From a checkpoint of a small mixture-of-experts model trained on Wikipedia: 12 experts in each of 9 layers, a softmax router.
Below are experts of layer 3 (counted from 0) of a mixture-of-experts language model. Rows are named router (the router's row for the expert), gate (a neuron's input weights, with its number), up (a neuron's input weights, with its number), down (a neuron's output weights, with its number) and show model dimensions 0-159. Each number is 50 + 10 x the weight over its row's rms, rounded and kept within 0 to 99.
Before each expert's rows: a language model's description of what the expert responds to. This comes from a sample of Wikipedia text that the model never trained on.

# expert 9
It responds to: Consonant clusters beginning or early in a word, like cl, bl, st, sc, qu, in climbing, storage, dispersion.
router:53 57 34 35 38 64 60 40 49 45 61 52 63 48 52 66 38 53 34 50 64 55 59 54 60 66 53 40 42 64 63 47 54 48 38 59 59 38 48 42 31 50 41 40 74 49 44 63 43 52 60 30 53 71 52 45 66 58 49 50 45 42 41 42 54 56 32 56 58 71 50 60 43 54 45 54 61 68 52 50 61 59 60 58 48 50 52 52 36 48 31 54 52 44 46 73 51 56 52 52 64 41 45 50 42 54 47 46 52 37 57 62 61 43 33 60 60 50 52 46 63 37 65 54 42 40 50 57 70 53 47 57 57 54 44 54 51 41 33 47 60 64 52 72 52 60 48 49 37 25 32 58 44 49 48 37 49 26 53 45
gate3:52 57 65 51 48 51 70 53 59 46 48 52 56 44 46 65 32 41 64 27 48 39 38 62 65 36 48 55 42 42 44 70 52 36 47 50 77 65 51 48 70 46 36 41 44 45 47 39 44 54 56 38 59 40 39 37 50 39 51 49 63 59 45 42 33 38 38 43 72 48 58 37 53 53 56 41 49 56 54 52 46 44 46 43 43 59 55 42 46 57 56 57 51 45 38 48 40 47 59 42 56 52 58 51 64 53 28 51 45 58 47 54 46 54 30 55 62 48 58 64 47 55 40 52 48 33 36 53 47 38 53 39 55 65 73 35 65 45 66 51 59 45 48 54 69 69 36 60 59 56 36 51 63 48 44 46 33 37 65 38
up3:29 65 46 62 52 47 67 52 76 47 41 62 49 39 45 61 56 46 58 46 62 46 56 69 69 42 36 49 48 45 57 52 60 48 50 48 58 58 53 57 48 61 45 48 35 51 59 62 38 38 46 38 63 34 49 33 55 44 79 45 55 63 31 35 66 45 42 40 54 53 49 50 45 50 63 44 42 56 55 53 38 40 51 46 45 70 52 40 40 63 58 50 44 50 39 19 58 47 42 49 47 51 48 56 41 36 42 49 59 42 53 52 52 66 45 43 44 52 47 50 41 47 44 60 75 60 43 53 64 49 51 47 42 55 66 45 50 40 63 37 43 35 41 36 40 59 54 42 40 34 55 60 64 30 60 57 47 55 42 69
down3:46 62 50 37 39 61 52 52 51 38 53 52 44 45 45 59 47 65 50 48 58 46 40 58 76 51 46 53 58 66 48 40 45 68 52 48 57 57 39 45 71 52 49 52 43 63 39 75 39 51 56 42 52 41 42 47 48 52 56 58 46 45 53 53 64 49 41 42 50 55 55 54 59 45 44 63 62 25 55 49 66 53 44 18 42 41 47 60 32 47 26 60 55 74 38 64 38 59 54 52 50 50 61 41 57 45 42 53 40 31 48 54 63 64 46 34 35 48 61 55 54 51 57 53 31 33 45 43 45 43 50 65 60 30 45 43 61 46 56 61 51 45 43 66 48 47 64 48 28 50 53 39 57 36 33 58 48 48 49 55
gate4:47 55 56 28 55 62 56 69 46 50 52 41 53 28 53 47 54 47 51 45 39 60 49 30 60 47 51 61 42 63 45 39 54 59 59 66 32 41 62 48 47 50 44 44 63 47 47 42 58 37 52 56 58 53 50 46 52 56 56 52 68 43 49 70 65 43 50 55 33 58 65 46 53 40 47 50 48 43 45 49 48 63 71 54 46 23 38 67 43 58 54 52 53 28 46 46 56 52 47 45 51 35 52 49 39 33 41 53 55 65 71 49 71 56 32 49 52 61 49 46 56 23 48 44 46 50 42 58 47 61 46 46 62 49 38 28 75 47 63 48 48 62 49 36 66 72 45 55 60 50 47 48 32 52 50 38 42 45 45 52
up4:46 44 65 52 58 59 48 54 74 38 79 46 70 59 40 42 47 37 39 69 43 43 62 45 48 36 37 45 34 59 30 39 45 46 36 49 51 31 49 50 56 60 58 62 46 59 63 48 50 39 38 59 54 26 54 58 51 40 50 57 41 37 80 48 57 44 50 42 48 36 58 30 28 62 52 58 43 46 60 20 64 63 45 64 33 55 53 56 42 40 62 47 53 52 50 53 57 52 41 46 60 42 59 38 49 42 56 59 50 62 52 46 54 39 45 44 56 48 45 38 41 53 33 67 58 45 58 49 55 45 58 60 48 55 47 51 56 38 54 43 56 60 63 33 48 55 60 46 57 40 49 51 40 52 54 55 39 50 58 53
down4:54 47 51 50 70 54 51 54 68 41 36 45 61 37 56 73 43 46 48 54 52 53 69 52 36 53 29 39 45 59 39 58 56 43 45 50 48 50 42 42 56 68 49 42 37 52 53 49 43 31 40 50 56 45 39 61 61 48 42 56 56 40 74 36 56 41 54 54 51 34 45 46 39 59 58 45 41 62 48 45 52 77 50 49 45 41 59 64 36 57 56 39 59 69 32 45 50 63 50 58 53 45 62 64 45 48 48 51 53 55 50 27 53 36 45 51 49 56 55 47 55 60 31 67 55 28 49 71 54 39 53 60 35 51 56 40 40 29 58 46 57 49 58 54 33 58 58 34 45 36 45 62 58 45 56 33 64 41 60 55
gate5:73 53 51 50 40 49 64 62 59 63 43 33 40 56 52 50 41 55 47 48 58 49 52 27 54 38 35 60 61 42 49 53 34 62 52 45 36 49 60 50 49 52 55 58 69 33 52 56 41 42 40 55 55 42 40 63 54 52 58 47 45 45 57 43 67 58 43 40 67 37 55 43 48 35 56 37 51 62 53 57 60 71 41 64 42 53 36 46 56 44 37 56 49 54 53 54 47 51 43 39 50 55 52 52 34 49 44 41 42 27 53 48 53 55 69 55 42 56 54 32 60 56 45 38 60 52 46 54 61 46 50 62 53 72 45 52 58 57 40 73 79 54 44 40 40 48 59 44 48 50 47 78 52 30 32 38 58 55 49 27
up5:63 55 42 58 51 54 66 64 41 54 56 45 44 43 54 50 45 53 52 34 55 39 68 42 57 51 63 60 47 32 46 48 47 75 57 42 50 49 62 57 26 45 48 44 50 49 53 45 28 59 38 49 36 42 37 60 39 46 46 64 40 53 44 58 54 52 58 38 35 44 62 60 47 66 34 53 59 41 37 52 42 71 52 51 62 30 51 41 69 31 62 40 63 56 54 67 47 56 59 47 47 42 60 74 56 73 43 43 49 48 58 55 38 55 57 56 61 59 49 36 55 45 52 45 42 63 48 41 46 33 45 59 46 44 44 45 37 43 47 73 53 40 21 49 58 52 38 47 44 64 43 49 53 52 43 46 59 47 44 37
down5:80 21 46 62 51 56 63 57 56 58 61 33 48 47 65 50 53 43 43 50 53 52 56 43 53 73 49 49 48 56 47 54 48 37 53 40 39 58 42 58 33 31 44 47 46 42 31 48 48 53 43 67 48 58 58 73 48 49 42 47 35 57 49 50 43 39 43 41 57 58 47 48 44 46 66 41 44 53 44 51 65 35 50 47 76 59 51 40 55 48 26 54 52 42 45 43 54 43 54 40 65 49 70 59 49 59 43 43 40 41 56 58 70 41 41 56 50 52 53 63 52 46 36 53 53 70 49 37 69 47 60 49 56 60 60 58 51 62 44 72 50 59 49 47 49 61 38 41 31 61 59 33 47 45 49 31 55 45 43 47
gate6:37 61 63 37 62 46 60 65 38 45 58 41 46 51 46 62 41 50 38 43 68 48 44 43 56 56 49 49 46 40 61 23 51 61 60 56 65 73 58 73 47 57 36 48 63 51 42 44 56 40 51 39 52 54 50 52 27 61 56 41 44 35 64 73 44 44 45 54 37 55 49 45 40 51 34 44 70 37 58 69 56 47 51 55 58 57 39 50 51 69 51 37 43 40 44 51 59 45 51 59 57 52 25 51 35 50 43 40 67 50 64 52 53 41 37 45 57 47 51 33 47 36 54 48 56 55 43 51 45 44 52 55 41 53 36 55 46 42 44 67 68 50 50 52 61 54 49 51 49 46 60 25 49 54 64 61 48 64 27 43
up6:50 37 61 52 60 60 56 42 46 48 42 48 48 56 57 30 53 36 36 46 63 51 53 64 58 65 57 43 43 49 52 52 37 55 38 43 57 38 37 47 39 48 74 54 53 53 63 45 76 55 58 39 43 38 60 39 50 61 54 47 16 32 49 53 41 61 52 53 49 38 57 32 48 53 60 70 35 44 46 68 47 41 54 47 55 50 70 30 61 51 49 46 44 44 59 47 47 52 44 53 44 65 55 49 56 61 60 48 49 49 58 51 38 61 43 43 43 53 43 66 42 62 59 29 44 52 59 24 40 62 45 65 54 56 28 69 49 62 50 34 61 49 56 43 62 43 51 45 47 51 55 49 32 42 50 52 45 44 66 57
down6:44 41 48 47 49 43 71 58 56 43 48 62 52 51 63 34 37 43 55 31 71 59 57 52 43 63 56 55 37 46 36 61 36 46 44 45 56 44 37 54 57 44 42 62 63 57 59 49 49 41 43 63 54 43 23 43 56 58 42 43 32 36 42 41 38 53 64 57 34 41 52 37 53 50 52 60 51 31 60 64 37 37 51 34 51 43 51 49 71 42 51 70 50 49 45 53 42 46 54 54 41 57 45 47 63 56 61 48 70 54 49 46 46 45 63 44 48 62 35 77 43 66 71 40 52 63 68 30 27 42 52 59 41 41 41 57 42 60 47 52 57 43 56 46 64 49 51 45 52 54 49 43 47 50 48 52 60 40 54 69
gate7:52 56 53 56 61 70 60 63 56 44 50 40 53 32 48 40 54 51 52 32 45 47 57 39 33 58 58 47 39 42 47 45 39 38 61 38 55 56 41 34 56 65 48 46 57 45 45 45 56 53 72 45 42 43 46 56 50 43 75 49 42 62 52 45 53 50 43 31 35 73 65 56 56 62 42 41 56 66 33 57 45 43 63 57 58 62 45 48 35 49 47 57 31 59 44 37 45 47 37 66 65 38 51 65 46 53 61 51 68 36 52 66 45 61 50 30 51 51 58 48 50 44 45 47 76 46 51 62 63 50 33 53 52 59 50 41 53 51 49 45 70 60 52 30 42 41 52 41 47 64 54 25 52 63 43 52 51 50 53 50
up7:42 50 49 48 49 59 42 42 52 52 46 56 54 63 35 55 44 61 46 39 37 60 58 35 53 46 36 62 64 49 52 41 45 52 28 58 49 41 48 48 41 52 44 43 56 50 58 43 42 59 41 71 47 56 46 45 36 55 49 35 48 42 62 60 56 39 37 37 33 50 54 54 62 48 61 65 57 67 62 58 49 59 62 56 47 49 43 65 61 45 55 42 52 49 41 57 45 34 46 64 55 35 60 60 51 43 43 44 42 31 45 55 52 62 55 65 49 46 38 43 71 35 42 49 35 61 42 62 39 47 55 41 61 41 47 37 49 48 76 75 43 42 57 44 40 71 75 54 44 34 49 54 61 63 75 35 51 43 33 51
down7:64 54 62 61 47 50 42 47 61 44 39 59 36 42 55 50 37 54 38 59 59 42 57 51 60 60 43 62 64 60 59 35 41 40 51 54 56 50 33 39 58 50 52 51 48 67 30 50 56 46 61 57 35 39 48 42 46 45 46 34 51 45 46 55 58 40 39 27 53 53 57 62 49 67 51 57 49 65 37 39 55 48 52 57 59 44 65 86 62 66 39 47 39 65 57 58 44 46 46 56 51 48 49 65 41 75 50 55 37 58 51 45 36 52 34 60 38 49 53 36 62 53 55 58 62 51 46 49 27 58 32 46 46 50 45 37 45 56 50 68 49 43 56 41 56 64 51 47 35 62 47 34 64 72 50 53 53 59 42 57
gate8:51 48 35 38 62 55 48 50 38 52 46 61 40 46 55 59 49 46 34 61 69 33 50 44 46 63 47 53 54 66 60 50 57 51 55 52 60 67 54 42 59 48 49 50 57 49 53 48 44 31 40 23 47 39 64 31 58 68 64 56 45 36 36 52 51 47 47 48 70 42 64 47 58 42 62 56 63 48 45 58 48 56 42 53 31 35 53 50 37 64 43 50 32 39 54 65 57 44 50 56 50 63 53 45 59 42 42 53 47 39 62 49 61 34 53 60 52 64 31 48 56 61 46 44 39 67 46 76 67 40 36 66 50 59 52 29 42 43 35 46 50 58 40 48 48 55 69 50 55 57 44 71 27 49 47 50 46 43 55 50
up8:51 39 60 56 56 47 51 42 53 48 58 60 74 42 66 44 46 45 55 58 56 53 39 45 42 37 44 50 47 48 57 48 36 57 38 61 46 32 53 47 47 42 61 44 45 46 35 60 48 61 47 47 60 75 46 74 53 44 53 42 56 32 65 36 41 42 59 54 42 61 56 64 61 55 51 48 60 45 53 52 47 77 63 53 45 49 70 57 42 44 26 62 70 55 44 49 67 44 49 43 51 33 40 53 46 54 65 37 60 57 45 60 53 63 51 56 53 50 53 58 54 28 50 59 44 57 46 30 26 41 56 58 56 40 34 73 55 61 53 34 47 56 49 62 63 42 53 46 32 61 39 42 44 60 46 47 38 50 46 56
down8:65 46 33 69 62 49 61 45 40 56 59 63 35 43 49 27 42 67 58 41 44 49 58 52 49 54 63 38 57 32 45 36 36 54 51 44 59 33 48 73 56 59 48 52 48 52 63 44 50 62 33 54 52 56 45 57 59 47 55 56 79 51 47 45 37 60 49 55 42 55 40 39 50 45 22 39 58 41 45 62 32 46 49 37 52 56 50 53 51 61 54 49 56 52 39 41 60 58 49 62 45 61 29 60 64 61 40 36 65 50 49 43 40 61 51 47 53 42 70 41 54 65 46 41 62 43 49 54 28 57 49 46 38 24 36 39 57 70 52 35 55 42 45 56 49 54 50 51 50 47 47 46 47 41 59 48 56 39 46 57
gate9:45 37 77 56 51 49 65 56 61 42 52 50 34 43 55 70 48 49 36 35 62 40 59 39 57 52 28 29 64 55 43 33 36 54 52 41 61 56 37 54 45 62 41 41 58 69 56 64 49 46 43 45 49 52 35 48 62 55 78 57 45 53 56 60 39 53 53 54 46 55 56 59 48 51 53 56 59 48 62 43 63 53 43 46 34 49 68 50 42 57 34 61 46 41 60 54 58 41 55 42 73 39 28 53 50 43 44 55 49 43 56 70 50 30 36 48 53 46 54 35 45 42 50 51 56 45 52 65 43 46 46 54 25 71 61 61 58 59 45 56 50 44 39 79 47 52 58 46 49 48 62 41 50 51 55 45 44 50 56 45
up9:51 52 47 36 64 61 43 39 44 61 53 70 54 54 54 53 63 47 62 51 41 50 46 54 53 55 58 48 50 60 39 74 58 48 56 47 34 50 77 65 57 39 63 69 55 56 39 49 44 48 35 41 49 50 62 39 32 53 32 64 53 47 51 34 33 35 53 53 44 26 46 45 55 54 52 39 64 45 39 61 49 44 55 70 53 45 38 58 51 50 38 64 38 59 60 45 46 82 38 57 44 42 50 39 33 59 51 45 75 46 33 54 41 52 52 51 54 65 36 46 57 40 52 47 47 55 44 38 49 63 42 52 63 70 50 42 40 39 40 64 44 58 64 54 54 48 51 44 42 52 50 46 48 66 52 38 61 50 41 42
down9:55 48 58 60 68 56 37 54 46 46 63 41 63 65 45 43 59 53 40 59 45 64 34 36 28 64 68 45 56 54 46 45 47 35 56 55 39 53 68 51 49 50 50 44 24 46 50 49 56 68 43 61 55 58 65 35 40 41 55 50 60 60 55 40 58 45 44 57 49 42 45 39 37 53 59 62 48 38 42 52 50 53 64 43 53 58 56 22 53 43 43 53 36 47 52 63 42 45 57 56 46 61 53 59 36 64 52 35 50 46 55 48 46 57 42 54 51 60 53 44 54 38 38 40 26 52 71 62 44 53 56 60 32 46 46 43 37 52 31 59 44 66 67 31 58 38 56 37 64 59 54 28 36 51 45 58 57 47 44 59